{
  "router_cosine_scale": 10.0,
  "positions": "learned",
  "weight_decay": 0.078
}
Below are experts of layer 5 (counted from 0) of a mixture-of-experts language model. Rows are named router (the router's row for the expert), up (a neuron's input weights, with its number) and show model dimensions 0-111. Each number is 128 + 32 x the weight over its row's rms, rounded and kept within 0 to 255.
After each expert's rows: "mostly gets" lists some tokens that are sent to it at least half of the time. This comes from a sample of Wikipedia text that the model never trained on.

# expert 3
router [ 99 124 152 116  88  45 131 135  94 123 108 130 166 126 154 162 153 151  76  90 131  65  83 153  92 100 162 187 181 114 180 117  89 126 198  87 162 100  78  96  91 152 162 131 173 103 138 136 187 148 109 148 132 105 123 141  79 171  69 155 120 170 118  89 169 114 140 182 206 122 107 101 121 112 116 135 137  62 115  81  82 152 117 174 107 150  78 140 144 108 143 137 141 137 147 121 132 106  92  97  98  34  72 138  73  46 107  97 121  67 143 145]
up0 [119 176 113 122 179  71 189 153 196 124 163 123 147 192 146 184 144 182 157 154 174 115 116 109 124 113 235 130 143 122  80  67  58 119 136 128 125 113 145  67 131 151 129 160 153 157 125 155  95 177 113 155 145 100 152 118 104 189 136  79 129 171  73 114 149 154 129  58 155 135 106 146 137  87 155 139 108  69  94 140 138 123 106 121 152 140 143 124 140 144 147 146 107 118 108 105 126 158 143 120 105 145  93 189 126  90 165 121 108 133 138 114]
mostly gets: " was", " is", " has", " =\n\n", " were", " are"

# expert 36
router [145 145 153 116 130 131 164  96 127  99  81 100 141 127 121 140 164 120 124 143 151 117 136  80  81 131 132 154 185 149  82 151  87 149 169  93  83  71 111 165 126 161 166 106 110 106 114 112 161  89 194 145 126 110 130 182 154  94 128 119  93 139 101  98 121  86 147 151 197 104  94 178  81 120 143 115 153  67  98 117  99 171 117 147 121 108  95 118 124 118 181 127  80 175 127 120 143 159  98 105 193  57  75 141 162 118 101  97 132 112 118 178]
up0 [132 168 126 115 113 112 114 123 164 146  15  46 112 152 132  97  98 116 117 141  97  86 135 148  55 110 112 112  72 136  98 134 141 157  69 123 169 128 116 182 143 177 125 157 115 132 125  97 126 159  67 140 175 141 111 164 163 144  73 127 106 135 107 127 153 112 166  75 153 152 155 169 170 171 126 164 177 134  66 182 147 173 123 180 129 107 162 108 168 122 142 119  77 167 147 130 110 128 116 149 156  94 142 102 149 167 139 128 143 174 162  96]
mostly gets: "=", " Binomial", " Clade", " Phylum", " Synonyms", " Coordinates"

# expert 28
router [112 177 132 114 181 115 182 133 121 120 100 137 142  86 158  88 123 112 118 161 131 100 117 100 107 165 137 143 159 170 139  93 123  89 171  80 121 100  77 178  79 129 144 115 159 101 162  77 171 122  98 127 148 122 125 159 127 153 112 144 158 124 177 155 102 126 152 153 146 176 104 133 128 140 116 102 211  79 136  89 143 134 119 156  96 100 113 234 154 127 132 155 122 138 162  75 161  93  82 137 182  48 141 121 157 175 133 142 149  49 141 183]
up0 [111 155 150 122 194  85  89 128 121 127 111 120 124 107 176  94 119 107 115 110 122 153 132  82 166 127 170 122 141 164 124 128 121  86 143  79 109 102 151 126 109 129 150 136 101 130 155  82  59 116 145 125  97  65 157  85 109 157 156 111 105  64 118 137 135 116 104 100 111 169 114 127  93 156 177 119 122 112  84 129 172 117 150 131 104 114  71 169 162  71 150 147  42  88 182  85 100 124 137 156 170 135 107 130 111 149 170 160 131  89 120 135]
mostly gets: ";", ");", ";\n", " last", " then", " ;"

# expert 22
router [135  84 149 124 132 149 198 157 168  65 130 138 141 100 135 110 162 125  97 186 121 133 103 140 143 146 168 182 145 236 129  91 142 172 129 116 106  27  45 193 112 120 146 114 165 121 175 118 168 112 151 150 151 101 127 156 156  97  38 173 108 131 128 124 149 106 145 171 177 167  96 108  54 126 104 166 134 125 119 133  95 128 112 137 112  71 120 135 145 159 118 111  69 123  89 119 162  98 123  75 138  61 155 109 128 150 114 189 149 131 108 176]
up0 [ 98 212 114 118 128  93 141 165 130 150 128 202 132 103 143 154  99 109 148 178 114 108 152 102 110 144 167 131 115 100 150 137 182 128 136 119 182 154 159  74 147 115 127 165 107  54 123 115 127 139 164 104 119 141  96 166 154 128 114  86  90 158 111  62 151 109 162 136 128 131 115 128 142 187 116 125 118 185 173 101 142  23 126 143 139 129 107  99  99 168 101  60 167 109  63 141  88 118 173  97 151  73  79 165 140 116 117 121 117 100 101 150]
mostly gets: "1", "3", "2"

# expert 62
router [122 172 143 125 152 118 198 144 137 114 129 118 147 119 137 104 129 102 111 180 134 115 128 161 139 145 142 138 137 160 150 102 147  96 163 110 110  87 106 162  59 113 146 130 131 112 135 118 153 133  98 134 137 121 123 133 105 155  57 143 171 145 162 135 108 155 132 160 188 171 121 125 103 127 117 123 226  41 124 112 119 158 126 160 135 138 127 221 111 143 123 129 116 136 142  65 140 106  86 113 115  31 133 106 149 124 107 161 156  70 108 203]
up0 [124 130 164 149 100 150 125  85 119 130 160 106 146  94 162 122 104 100 123  87  97 188 126 105 111 107  80  51 122  78 162 117 150 104 131 102 174  67 146 109 142 131 159 186 120 125 142  91 130 170 134  85  88 160 158 133 133 112  68 158 152  89 149 108 162 134 134 109 174 125 138 119 147 186 137 184  75 136 165 182  39 163 123  96  79 136 172 153  95 121  70 139 107 170  83 122  96 126  94  87 141 196 141  94 141 117 121 163 170 123 109 142]
mostly gets: "°E", " There", " see", "On", " The", "At"

# expert 80
router [123 149 142 127 126 103 208 163 133 104 130 111 143 118 134 117 125  95 108 188 141 122 141 162 131 117 138 128 136 161 146  81 148  71 160 110 103  88 102 173  82 110 132 133 122 109 139 122 152 122  98 133 139 132 129 134 116 149  70 129 168 147 149 142 114 158 135 149 179 167 123 122  96 122 113 116 202  31 113 105 102 171 129 159 123 124 121 215 111 136 136 129 117 138 140  40 143 108  67 116 114  36 128 114 145 141 104 156 166  74 105 180]
up0 [ 97 166  35 165 167 139  83 128 144 173 140 173 147  91 111 114 110 141  99 120 109 139 106 138 127 185 147 171 111 127 134 138 137  94 142 129 115  95 158  90 116 113  98 145 144 105 119 107 106  97 169  29 137 164 120 119 168 143 171  72 113 146  58  99 173  97 130 142  93 119 144 181 120 169 114 127  73 104 111  86 120 135 111  83 129 163 153 110 124 144 159 206 204 100 139 116 140 113 172 165 158 149 160 102  96 103  78  97 174 137  70 110]
mostly gets: " himself", "DST", " GA", " Ram", " GF", " Pld"

# expert 61
router [127 115 149 111 163  98 181 145 107 106 138 102 170 127 136 110 137  74 115 139 138  86  78 148 152 106 132 151 157 170 169 113 173  75 149 102  91  33 124 184  83 134 150 147  94  91 129 124 183 137 159 123 112 128 106 159 115 121  46 179 224 108 169 127 105 148 151 219 131 167 117 118 101 114 146 115 170  59 159 104 107 135 107 153 109 112 136 187 152 144 148  86  92 153 148 116 123  91 101 140  85  60 125 128 142 155  71 137 154  76 140 144]
up0 [179  99 113 111 120 136 126 107 162  88 133  90 126 135 139 117 165 145 133 168  93  95  53 117 115 131 124 122 152 142  69 124 113  87 142 138 115  94 151 174 141  90 155 115 128  68 159 103  93 139 159 120 115 111  76 141 157 132 111  84 128 242 110 109 135 158 129 155  76 148 127 132 132 168 126 136 145 111 114  96 134 147 137  87  68 182 126 122 136 127 134 105 136 163 140  43  76 119  75 127  91 180  93  86 131 116 100 170 102  98  96 133]
mostly gets: "99", "04", " century", "05", "09", "06"

# expert 46
router [112 149 130 129 143 104 212 136 132 116 132 115 144 124 129 108 129 101 104 187 132 124 132 164 140 146 139 133 135 155 149 114 146 105 158 115 116  77 106 174  74 123 141 127 125 115 134 113 155 133  88 136 148 131 117 130 117 146  65 133 168 126 178 133 115 160 135 157 174 176 115 123  93 130 121 118 192  35 126 109 113 155 143 157 136 127 120 221 111 129 123 136 122 145 140  52 154 110  79 118 121  40 146 121 151 149 109 164 158  84 102 196]
up0 [161 158 141  92 124 131 113 127 151  92 117 106 103 116 122 111 129 111 132 129 157 158 125 109 153  51 170 104 126 157 141 128 189 139 126 145 110 114  97 118 124 149  95 154 105  83  66 185 140 141 138 137  67 116 115 127 174 136  77 139 105 141 128 115 121 114 124 132 157  98 178  77 115 156 124 116 123 127 126 101 144 156 122 150  95  73 140  84 131 113 174 107 105 114 126 192 119 125 130 160 153 147 139 122 100  71 124  90 141 141 164 137]
mostly gets: " children", " Children", " daughter", " relationship", " brother", " couple"

# expert 84
router [130 111 109 129 129 128 121 121 163 115  81 168 139 136 133 140 137  85 148 111 103 110 161 143  92 167 144 130 145 122 130 115 140 101 186  29 136   0 107 218 118  74 145 146 184  79 121 135 162  90 164 127 172 137 121 127 133 139  62 126 158 145 147 164  81 145 123 181 120  95 165  82  88 136  98 150 122 116 141 107  95 114 109 191 118 156 123 184  46 111 123 128 123 130 138 116 107 119 121  92 113 113 122 119 162 141 122 113 137  80 124 136]
up0 [131  92 174 107 178 116  65 122 116 160  91 131 122 169 197  86  86 125 140 159 155 141  95 120 121 127 142  67 110  87 130 134 152 120 152  84  67 147 118 137 143 102 145 144 119  99  88 124  95 102 153 150  75 121 174  77 141  96 145 116 150 109 188  91 112 120 123 145 135 147 169 128 129 163 142 135 128 190 105 152 177 144 111 194 188 179 130  81  77 158 155 118 104 163 189 166 180 123 125 184 128 139 115 154 142 145 119 149 133  90 104 171]
mostly gets: "arl", "enn", "ubb", "apo", "aud", "éd"

# expert 39
router [119 160 141 129 147 100 213 147 128 111 135 116 145 118 137 109 135 101 112 178 137 122 131 161 131 153 139 130 130 161 144  95 140  93 156 115 114  77 104 168  69 126 138 135 126 112 143 119 153 125  99 137 147 126 120 128 113 148  71 137 170 153 174 138 112 146 133 154 184 164 124 126 102 130 111 112 203  35 125 106 110 154 146 158 130 125 105 221 116 156 126 122 116 142 142  52 159 108  85 123 112  35 137 109 152 140 110 159 154  71 107 202]
up0 [ 70  98 122 142 137 103  87  91  65  96 129 123 123  72 150 136 114 105 103 109 141 130 120 160 143 102 191 211 118 116 108  84  62  66 111 143  66 137 134 119 166 136 130 102 185 183 164  98 114 111 118 171 144  97 119 142 155 104 181  92 109 144 127 134 147  48 127  81  87 144 143 167 139  73 136 152 114 111 145 150 122 141 171  83  89 174 165 137 146 138 149 105 130 153 115 102  95 143  67  97  86 122 169 168  72 147 100 163 123  96 128 156]
mostly gets: " Dick", " Hom", " Life", " lif", " Face", " armed"

# expert 0
router [121 156 127 131 116 105 223 161 133 105 126 109 150 124 133 116 117 114  94 191 134 115 132 157 146 154 138 135 134 168 165  92 150  96 160 111 129  81 104 157  63 109 130 135 118 109 138 126 146 134  87 138 131 128 123 123 110 146  74 134 163 137 169 158 106 150 134 160 179 152 115 132  91 126 113 115 197  29 126 111 126 173 125 163 121 131 105 207 114 153 130 143 124 135 133  65 146 101  92 105 122  44 137 112 143 136 108 149 149  80 112 221]
up0 [184 116 123 100 118 137 145 132 224  88 119 156  43 157 130 113 176 125 147 121 139 120  89 114 150 144 113 167  99 109 158 117 180 156 149 176 196  86  66 101 117 145 115 101  98  69 117 125 127  80 182 165 165 127 154 158 122 106 122 227 101 125 154  67  64 116 137 124 145 117 140  80 151 110 170 111 137 161 156 203 184 113 103 178 140 171 124 120 141  88 189 125  83 136 108 107 143 155  64 100 110 147 103  78 143 174 123 111 104 136 127  49]
mostly gets: " St", " Saint", " Church", " Great", ".C", "-R"

# expert 77
router [127  95 165 111 140 146 180 116  93 100 106 100 125 111 146 138  99 123  88 184  90 134 111 156 152 106 114 138 128 163 101  72 101  86 166 102 115  56 113 188  79 119 158 133 102 101 177 139 174 148 139 163 136 138 160 116 132 198  58 133 210 147 149 148 120 181 122 156 139 133 119 146 142 138 141  63 172 123 149  76 129 156 119 166  94 154 135 187 144 147 167 137 144 155 142 125 138  63 111  92 116  76 126  52 107 116 118 105 142  94  93 116]
up0 [136 121 138 112 139 167 112  68 141 165 181 165 129 146 138 133 128 168  97 159 126  44 149 218 134 145 148  89  47 112 141 126  98 126  89 139  86 135 108 108 118 148 155 147  64 132 136  94 107 154 156 139 164 125 143 161 109 141 133 124 133 190 112  73 114 154 109 181  97 134 211 153 160 136 113  44 105 105 163 132 151 121 146 109  53 132 109 151 140 158 138  97 147 117 122  88  99 129 119 149 124 146 118  77 135 121 104 182 109 143 118 101]
mostly gets: "\n", ")\n", ".\n", ";\n", "\"\n", ":\n"

# expert 65
router [118 154 136 129 138  93 208 150 129 108 123 114 134 125 132 108 122 106 112 180 135 121 136 161 135 140 134 133 130 157 146 106 142  80 154 107 108  86 113 177  85 119 134 127 131 114 138 116 146 133  98 137 140 127 124 121 114 150  64 130 177 132 178 136 109 154 133 159 175 161 119 142  98 127 123 114 192  30 133  97 122 157 128 162 132 119 124 216 117 146 128 132 117 133 143  45 149  97  91 108 126  34 139  98 154 148 106 148 154  70 104 200]
up0 [ 67  95 106 131 171 180 113 184 155 128 133 135 134 117 132 149 128 126 161 165  93 105  76 128 125 152 130 164 176  92 181 117  66  94 109 111 167 134 128 150  74 160 170  70 139 162 102 128 157 208 176 153  96  86  86 181 187 144 154 131 106 146 141 161 158  36 155 116 163 139 112 108 174 110 119 112 132  78 146 114 142 169 107  88  96 121  99  91 149 140 126 154 132 150  86 137 173 150  68 132 110 131 129 113 182 110  88 150 127  98 128  75]
mostly gets: "⁄", " six", " four", " nine", " eight", " cast"

# expert 72
router [119 156 134 125 150 100 212 147 126 106 130 112 142 115 135 116 136 112 112 181 136 120 137 147 134 151 142 131 135 153 150  88 140  86 156 112 103  82 101 167  78 117 131 128 125 114 139 121 142 132 100 136 141 127 124 139 118 149  73 128 176 149 180 141 106 145 131 157 183 174 117 132  97 125 114 127 191  33 132 108 115 159 141 159 129 117 123 221 112 154 136 129 122 138 139  72 148 109  75 110 120  44 135 110 149 151 112 157 157  74 125 199]
up0 [211  94 128 126 157  96 156 150  87 117 143 144 125  96 117 113 127 109 105 163 150 206 122  55 118  95 116 136  81 102 145 105  97 144 121 133  98  97 165 107 153 110 176 158 114 153 133 114 178 148 112 230 164  99 148 148  65 106 119 128 111 146 153 120 114 173 159 176  83  46 128 119 117 144 100 145 101  89  92 128 165  97 132 121  97 168 143 107 104 101 198 104 144 126 113 107 141 159 136  58 116 129  98 154 144  90  99 161 129 123 131  59]
mostly gets: " Lions", " soldiers", "ils", " officers", " Stars", " hands"

# expert 44
router [105 166 163 151 160  73 213 189 130 121 136 113 155  93 103 110 178 108 139 170 124 108 149 140 135 120 161 144 149 111 152  84 162  88 156  85 167  97 104 142 114 131 138 133 106 129 148 110 135  97 139 121 167 129 107  67  95 196  98 128 181  99 155  93  89 130 154 170  97  88 134  97 117 133  99 122 146  84 143  93 108 149 112 150  84 166  98 217 110  96  79 105 131 120 161  88 224  74 133  65 140  97 146 161 165 176 122 155 156 131  87 169]
up0 [156 121 169  77 121 150  91  98  95 163 118 138 126 156 140 113 128 157 161 112 142  90  90  83 126 203 190 180 182 148  62 137 108 186 188 160 184 159 129 166 154  90 126  90 143 144 122 164  89 107  86 133 128 109 130  83 100 130 173 120 125 145 172  93 105 121  49  62 109 122 125  87  92 184 152 168 152  84 122 124  83 140 143 137 110 148 114 170 127 102 141 163  75 129 141  90 118 212 123 169 110 124 138 120 127  77 187 197  95 196 150 141]
mostly gets: "|", "″N", "|---|---|---|---|---|---|---|---|\n"

# expert 40
router [144 174 125 116 124 165 191 150 108 147 142 127 121  80  92 139 121 139  76 133 115 111 168 194 111 141 128 174 129 124 133 159  76 116 182 116 195  85  89 167  80 114 160 137 134  73 164 159 148 140 152  96 137 137 122 157 122 185  87  86 116  90 178 163 117  92 143 145 177  91 108 152  86 130 118  86 132  49 135 102  87 227 175 129 111  97 119 164 102  74 136 167 132 133 160  97 137  99  97 117 140  99 150 135 158 141  82 178 142  86 157 149]
up0 [ 88 152 143  94  90 135 139 154 147 167 133 126  85 107 150 117  70 177 170 122 132 111 122 149 146 106 178 134 113 126 157 144 118 142 175  85  78 162 156 104  94  94 112 128  96 179  73 117 156 122 138 135 141  69 110 141 102  87 139  92 129 105  92 142 135  52 162 181 144  97 174 168 115 132 150 110 135 115 152  99 169 127  80  72  99 127 131 143  67 139 161 148  85 104 170 109 144 102 141  99 130 110 205 142 186 139 104  93 151 162 129 102]
mostly gets: " and", " or", " but", " &", " while", " nor"

# expert 14
router [117 143 121 102 129 127 176 160 126 117 126  91 159 100 134 118 149  91 106 145 142 120 139 158 130 130 136 136 130 148 110  89 141  97 165 117 101  55 114 172  78 142 130 134 150 125 135  98 151 130  73 132 140 140 123 117 118 169  94 142 198 167 162 163 107 158 140 197 184 138 134 142  96 124 136  88 159  31 110 111  82 158 134 176 117 133  55 213  93 159 127 123 121 133 142  25 141 115  87 116  96  39 107 112 150 126 112 157 164  91 110 165]
up0 [155 178  77 135 119 121 101 134 145 152 143 161 112 120 124 194 134 179 159 135 192 118 136  87 114 130 110 170 170 122 169  87  89 114 159 156 114  67 204 157 159 105 105 113  79 113 104 112  92 147 128 144 118 139 117 137 146 184 136  52 137 135 126 134 156 138 139 185 136  98 132 132 162 107 156 138 175 143 116 135  69 122 106 154  93 133  79 109  48 155 156 126 158 118 150 173 143 145 110  97  75 144  81  98 181 160 169 129 164  18 175  89]
mostly gets: "abad", "ya", "atsu", "ji", "hi", "ah"

# expert 27
router [121 158 134 127 139  94 206 149 132 109 132 114 148 116 132 109 128 119 111 182 140 114 133 172 138 142 141 138 139 155 153 102 155  76 140 110 114  72  96 168  73 116 144 134 123 119 136 119 150 124 108 130 152 130 128 130 118 159  70 138 181 152 164 126 103 147 132 161 176 167 114 125  90 126 117 120 201  52 127 108 116 169 130 155 134 135 132 217 116 148 133 134 116 141 134  74 148 102  75 117 124  45 137  98 142 138 103 153 158  73 109 213]
up0 [ 98 125 123 101 143 100 106 140 132 110 100 133 160 102 138 105 153 155 159 199 107 153 136 144 100 137 159 120 142 118  95 123 133 124 107 151 161 111 114 134  86 134  97 133 181 108  93 125 128 149 120 196 129  97 149 133 128 170  95 115 147 169 176 132 127 188 163 145 116  82 161 101 143 120 159  72 165 130 158 184 224  99  88 137 123 147 140 148 165 130 146 123 172 120 119 127 118 143 147 118  73 131  84  92 146 152 116 152 163 175 114 158]
mostly gets: " cells", " software", " features", " cell", " drums", " Johnson"

# expert 7
router [139 211 116 160 157  93 148 108 135  99 172  94 148 118 153  90 104 148 120  92 147 108 108 148 133 124 154 137 145 132 113 139 107 134 174 119 111  89 117 209 123  92 136 113 135  72 130  87 129 135 138 150 240 116 129 128 123 157 153 146 116 120 150  95  85 130 152 152 168 152  96 125 129 109  85  84 174  76 108 114 113 175 117 166 143 117 116 180  72  71 133 125 100 171 155 143 120  42  69 112 142  18 133  97 149 169 135 147 123 127 135 130]
up0 [143  77 155 116 147  80 160  99 185 161 149  98 126 100 114 125 104 104 142 134 126 104 155 155  96 116  93 111 141  82 149 155 175 155 113 147 153 127 138 156 120 166 184  99 151 145 146  30 156 167 138 142 149  93 127 180 100 157 159 170 130 105 101  30 182 143 151  45 145 147 121 122  99 128 146 151 131  70  81  95 144 150 122  63  66 133 123 101 141 103 107 109 104 191 114 169 116 169 138 164 123 121 156 131 197 100 130 164 127 170  84 139]
mostly gets: "Personal", "History", "See", "Career", " Total", "Scientific"

# expert 71
router [160 141 145 132 148 147 198 111  93 198 127 108 133  89 170  67 139 122  91 176 115 113 167 156  87 148 144 105 189 159 119  84 152 155 181  88  77  56  71 160  76 161  60 133 143  98 119 143 197 132  93 135  93 109 149  95 110 145  94 122 239 143 136  96 174  97 130 128 173  87 104 104  84 102 119 113 156 105 168  94 136 110 128 180 120 137 126 153 111 107 129 169 116 139 151  94 188 126  87 163 169  52 131  79 150 117 122 112 106  57 123 154]
up0 [145 131 170 143  77  92  84 161 133 143 136  92  97 141 168  87 138 148 126 160 111 160 129 141 107 133 104 106 127 121  98 144 124 162 173 110 138 199 113 140 102 106 132 146 116 155 124 135 148 124  93 185 101  57 161 119 115 131 192 161 158  79 131  88 136 146 135  64  42 142 104 126 113 117  82 154 140 168 110 100 192 135 183  78  72 119 128 153 100 110 141 187  95 143 140 149 158 179  74 158 148 119 168 117 112  99 111 136 144 172 147 152]
mostly gets: " to", " for", " would", " may", " could", " can"

# expert 34
router [120 169 138 124 135 105 215 147 130 107 137 118 144 115 131 106 131 113 105 192 131 117 133 164 132 137 141 135 136 154 143  80 148  79 158 110 107  80 105 168  80 118 138 130 124 111 135 116 156 127 110 138 156 129 121 125 120 156  66 139 172 156 157 135 114 153 132 157 175 171 116 135 100 125 120 123 205  34 129 109 114 162 139 156 126 123 121 223 119 144 128 135 116 139 134  55 149 111  69 119 120  33 137 107 144 143 108 164 151  82 107 196]
up0 [123 100 204 140  83 143 152  99 183  64 121 148 126 187 135 125 140 113  66  73 139 109 135  91 117 106 133 118  83 162  57 101 135 120 124 103 119  94  47 113  78 174 109 113 149 104 145 125  66 136 128  94 132 133 155  70 154 120  91 132 172 137 140 149 121 100 198 163  96 112  83 168 136 175 167 137 124 152  72 174 103  86 125  78 142 156  97 156 186 101 156 163 142 148  79 205 155 104 104 134 139 179 178 108 119  69 168  95 130 150 129 150]
mostly gets: " Cape", " power", " Warsaw", " Lower", " freedom", " countries"

# expert 35
router [122 152 142 129 114 104 207 152 129 108 129 111 143 118 135 116 134 115 120 186 134 116 138 164 119 141 140 137 138 158 145  98 147  61 158 104  98  81  98 170  72 112 130 132 126 111 138 120 139 133 105 132 142 125 124 129 113 152  57 131 175 149 160 118 100 156 131 160 165 168 110 142  93 128 117 113 204  47 124 105 114 175 131 154 127 118 104 224 107 141 132 132 119 141 129  56 151 108  72 120 120  34 131  98 144 143 103 170 164  72 104 181]
up0 [ 96 128  99  62 143  91 146 122 194  80 138  75 144 127 113 128  68 108 179 121 157 102 159 139 113 152 123 144 138 136  82 164 131 149 184 158 131 112  96  74  83 123  77 138 131  77 118  98 139 174  48 117 182 116 154 122 158 123  88 126  76 143 196  58 154 117 101 139 156 139  81 125  92 129 117 146  49  89 117  93 142 126 137  51  82 149 121  65 186  92 153 118 117 206 128 167 105  75 119 106 197 130 133  74 114 127 126 168 121 118 155 147]
mostly gets: " Che", " Bow", " Beck", " Pin", " Ak", " Bou"

# expert 43
router [129 139 106 129 152  94 232 151 100 118 131  93 138  99 144 111 182 137 128 133 147 141  88 160 135 109 133 148 129 188 101 109 148 123 160 119 110  87 121 177  81 148 120 132 102  78 160  44 141 148 163 140 122 114 159 131 128 134  75 158 133 125 153 113  92 167 127 186 136 177 102 116  70 155 161 136 200 124 184  52  91 171  88 184 105 100  75 223 112 135  98 123 118 143 161  87 151  86 121 116 120  98 118 138 136 126 128 162 167 103 113 189]
up0 [137  87 184  91  71 160 168 145 157 135 119 154 150 219 134 128  85 161 100 160 137 116 119 120 173 125 142 126  89  83 176 125 111 134 140 156 104 117 188 168 150 137 131 132 103 159 178 122 178 145  64 116 140 172 126 196 121 125 128 114 169 143 165  80 142 162 135 143 159  94 164 154 140 148 149 100 109 100 139 162 127 102 112 148  44 161  48 157 123 206 178 149 150 118 138  74 132 102  88 123 109 140 190 204 163 160 126 129 124 154 105 152]
mostly gets: " million", "°N", "%", "})\n", "/km", " billion"

# expert 88
router [144 120 102  92 127 149 134 147 155  76 117 119 147 110 150 123 149 127 172 135 102 144 129 160 113 152 134  95 107 121 160  79 240 128 105 135 131  80 142 150 116  94 108 129 159 167 139  96 124 178  91 122 153 131 153 133  95 157 108 121 157 135 149 135 122 174 115 108 151 138 132 152  98 150  79 146 175 106 124  79 123 185 160 125 109 173 159 183 137 110 165 126 135 119 131 115  61 146 101 205  72 118  74  76 112 151 123 166 140 101 128 239]
up0 [ 82 100  81 153 126 119 108 140  74 156 140 124 111  83 117 129 112 136 109  69 166  81 114 162 140  98 106 181 193 136 144 132 144  83 129 118 141 108  93 123 105 144  43 166  97 134 142  88  90 115 112 125 122 117 104 179  94 182 167 217 104 149 165  87 166 136 169 109  62 108 176 152  95 153 157 153 115 125 146 146 143 124 104  84 173 151 121  79 128 131 152  68 140  96 175 172 117 132 116 107 171 123  85 142 115 152  95 110 175 122 182 108]
mostly gets: " Turnout", " Website", " (°", ".\n\n", " spons"

# expert 9
router [121 171 134 124 135  88 205 136 130 103 137 113 146 114 134 112 127  99 106 164 127 125 137 144 139 144 134 138 128 167 150  89 136  79 164 107 111  82 107 172  71 120 133 130 118 115 141 125 159 130 107 135 136 122 123 135 112 154  72 136 175 161 176 137 107 141 133 157 172 162 128 138  91 127 117 121 198  40 126 101 102 154 123 157 132 122 110 210 110 134 125 127 117 143 141  82 152 109  73 113 118  43 133 114 158 151 108 163 145  83 107 219]
up0 [139 146 100 123 118 115  99 138 119 122  90  80 176 142  88  60 143 155 165 144 112 104  71 136 134 129 139 129 112 122 123 161 154 145 127  97  72 145 104 111 129 121  84 102  93 148  86 107 143 178 160 174 145 104 149 163 158  95 125  90 183 192 145 109  73 113 122 161 145  71 121  81 111 123 105 138  97 118 155 124 127  72 162 153 130  91  69 186 154 128 161  92 160 122 112 199 136 160 106 111  90 112 144 117 123  74 121 159 142 138 113  96]
mostly gets: "nd", "rd", "th", " Hard", " Third", " Supreme"

# expert 6
router [122 146 134 126 152  99 201 150 131 106 127 121 139 114 135 108 136 107 112 186 130 120 133 161 127 148 140 134 141 155 141 108 152  90 156 104 106  81 111 170  80 120 138 129 121 115 145 133 154 130  82 132 147 126 121 126 119 145  69 151 177 147 183 128 110 151 134 154 191 170 116 126  91 126 119 106 208  35 130 112 109 164 139 159 142 131 116 219 107 147 127 133 118 137 154  64 153  96  78 120 125  30 129 100 152 139 104 161 152  72 106 198]
up0 [157 161 127  71 181 138 120 158 127 104 104 148  81  96  87  94  68 181 129 169  83 119 186 109 169 156 145 170 138 124 146 166 107  98 144 124  93 127 150  72 131 152 148 191  76 144 127 163  82 114 120 136 158 141 145  96 153  99 255 132 185  86 124  94 125 129 159  90 149 182 145 160 106 192 119 155 140  99 149 128 117 176 129 128 142 103 158 148 167 154 146 132 123 165 126 127 143 119  54  89 110 151  86 162 142 168 162  94 153 142 180 155]
mostly gets: " Romania", " Australia", " Italy", " Egypt", " females", " women"

# expert 68
router [119 157 140 129 129 100 213 148 133 112 131 107 145 120 134 112 127 107 105 173 131 120 138 156 134 147 142 137 135 161 143 104 144  86 156 110 109  76 105 170  79 116 138 134 123 118 135 124 158 132  97 135 145 124 121 135 115 152  65 146 168 134 172 140 109 150 135 164 176 165 120 135 107 126 117 122 206  50 126 112 115 162 132 161 125 127 125 225 111 137 124 130 117 142 137  60 153 101  72 116 113  33 135 104 154 137 108 152 147  86 105 220]
up0 [139  49 183 122  87 108 173 110 178 114 107  93 143  80  96  92 110 148  88 114 106 110 146 196  95 134 157 178 147 141 130 135 175  61 182 102 104 104 155 127 109 192 122 150 212 137 141 162 125  75 107 125 139  72 107 160 183 133 141 152 170 169 198 124 112 106 153 150 148 189 190 129 135 122 108 112 127 105 122 149 132 153 100 116 132 156  91 137 129 113 161  79  38 153 119 175  48 158 116 126 195 198 143 107 127 130  80 105 140 152 141  77]
mostly gets: " few", " Ten", " nine", "teen", " Ste", " Fe"

# expert 49
router [ 94 125  99 101 121 106 189  91 142 137 150 138 156 124 137  88 147 102  95 177 168 161 177 132 114 137 156 136 146 122 156 134  87 147 174  96 171  44 120 204  66 144 146 119 109 138 179 108 114 121 126 134 105 117 139  78 128 165  88 140 166 135 150 123 141 151 113 135 132 161 160 131  63 125 101  94 186  37 105  84 120 187 147 195 121  76 174 187  97 160 128 113 129 131 176 107 166 117  99  60 105 100 137  93 149 144  80 157 171  50 101 164]
up0 [100 138 115  84 105 119 166 149 104 198 142 118 125  94 100 146  93 111 172 146 136 140 148 138 176 128 127 148 100 128 143 115  84 215 155 146  96 154  99 171  72 116 138 124 106 103 148 103  97  84 180 144  76  81 159  94 158 142 170 159 160  12 163 107 113 120 114 129 117  85 116 101 142 186 134 132 117 137 115 103 156 139 129 168 124 152 197 138  89 172 137 113 133 138 139  64 125 195 100 136 155 127 146 128 128  57 105 149 159 145 132  76]
mostly gets: "ject", "pl", "duc", "oci", "ordin", "duct"

# expert 81
router [121 160 141 132 138 101 221 139 134 104 121 102 143 120 143 113 133 113 107 184 129 122 130 160 145 145 138 139 131 151 152  84 152  85 154 107 117  83 108 172  77 111 146 135 132 117 136 125 156 128  99 137 154 125 121 127 113 147  74 127 175 136 165 132 110 152 134 158 164 165 117 139  93 128 112 123 208  35 119 102 109 162 137 162 131 121 120 223 120 142 130 133 115 133 135  62 151 112  81 114 122  47 130 105 156 143 109 158 147  85 105 216]
up0 [107 125  93 127 143 123 145 122 138 151 115 159 125  87 137 143 121 135  82 106 140 134 136 171 106 152 154 141 180  99 166 145 171  59 160 132 123 140 117 128 139 131 143 132 109 144 126  73  94 109 116  84  92 140 147  89 119 114 179 122 164 167 128 118  80  93 114 198 237 179 125 110 143 187 170 144  86 129 145 102 140 121 177  81  62  93 130 113 107 130 151 127 105 196 122 127 121 106 104 188  70  97 159 143  58 119 133 121 124 168 127  98]
mostly gets: " me", " Gold", " these", " Mc", "asc", " Towns"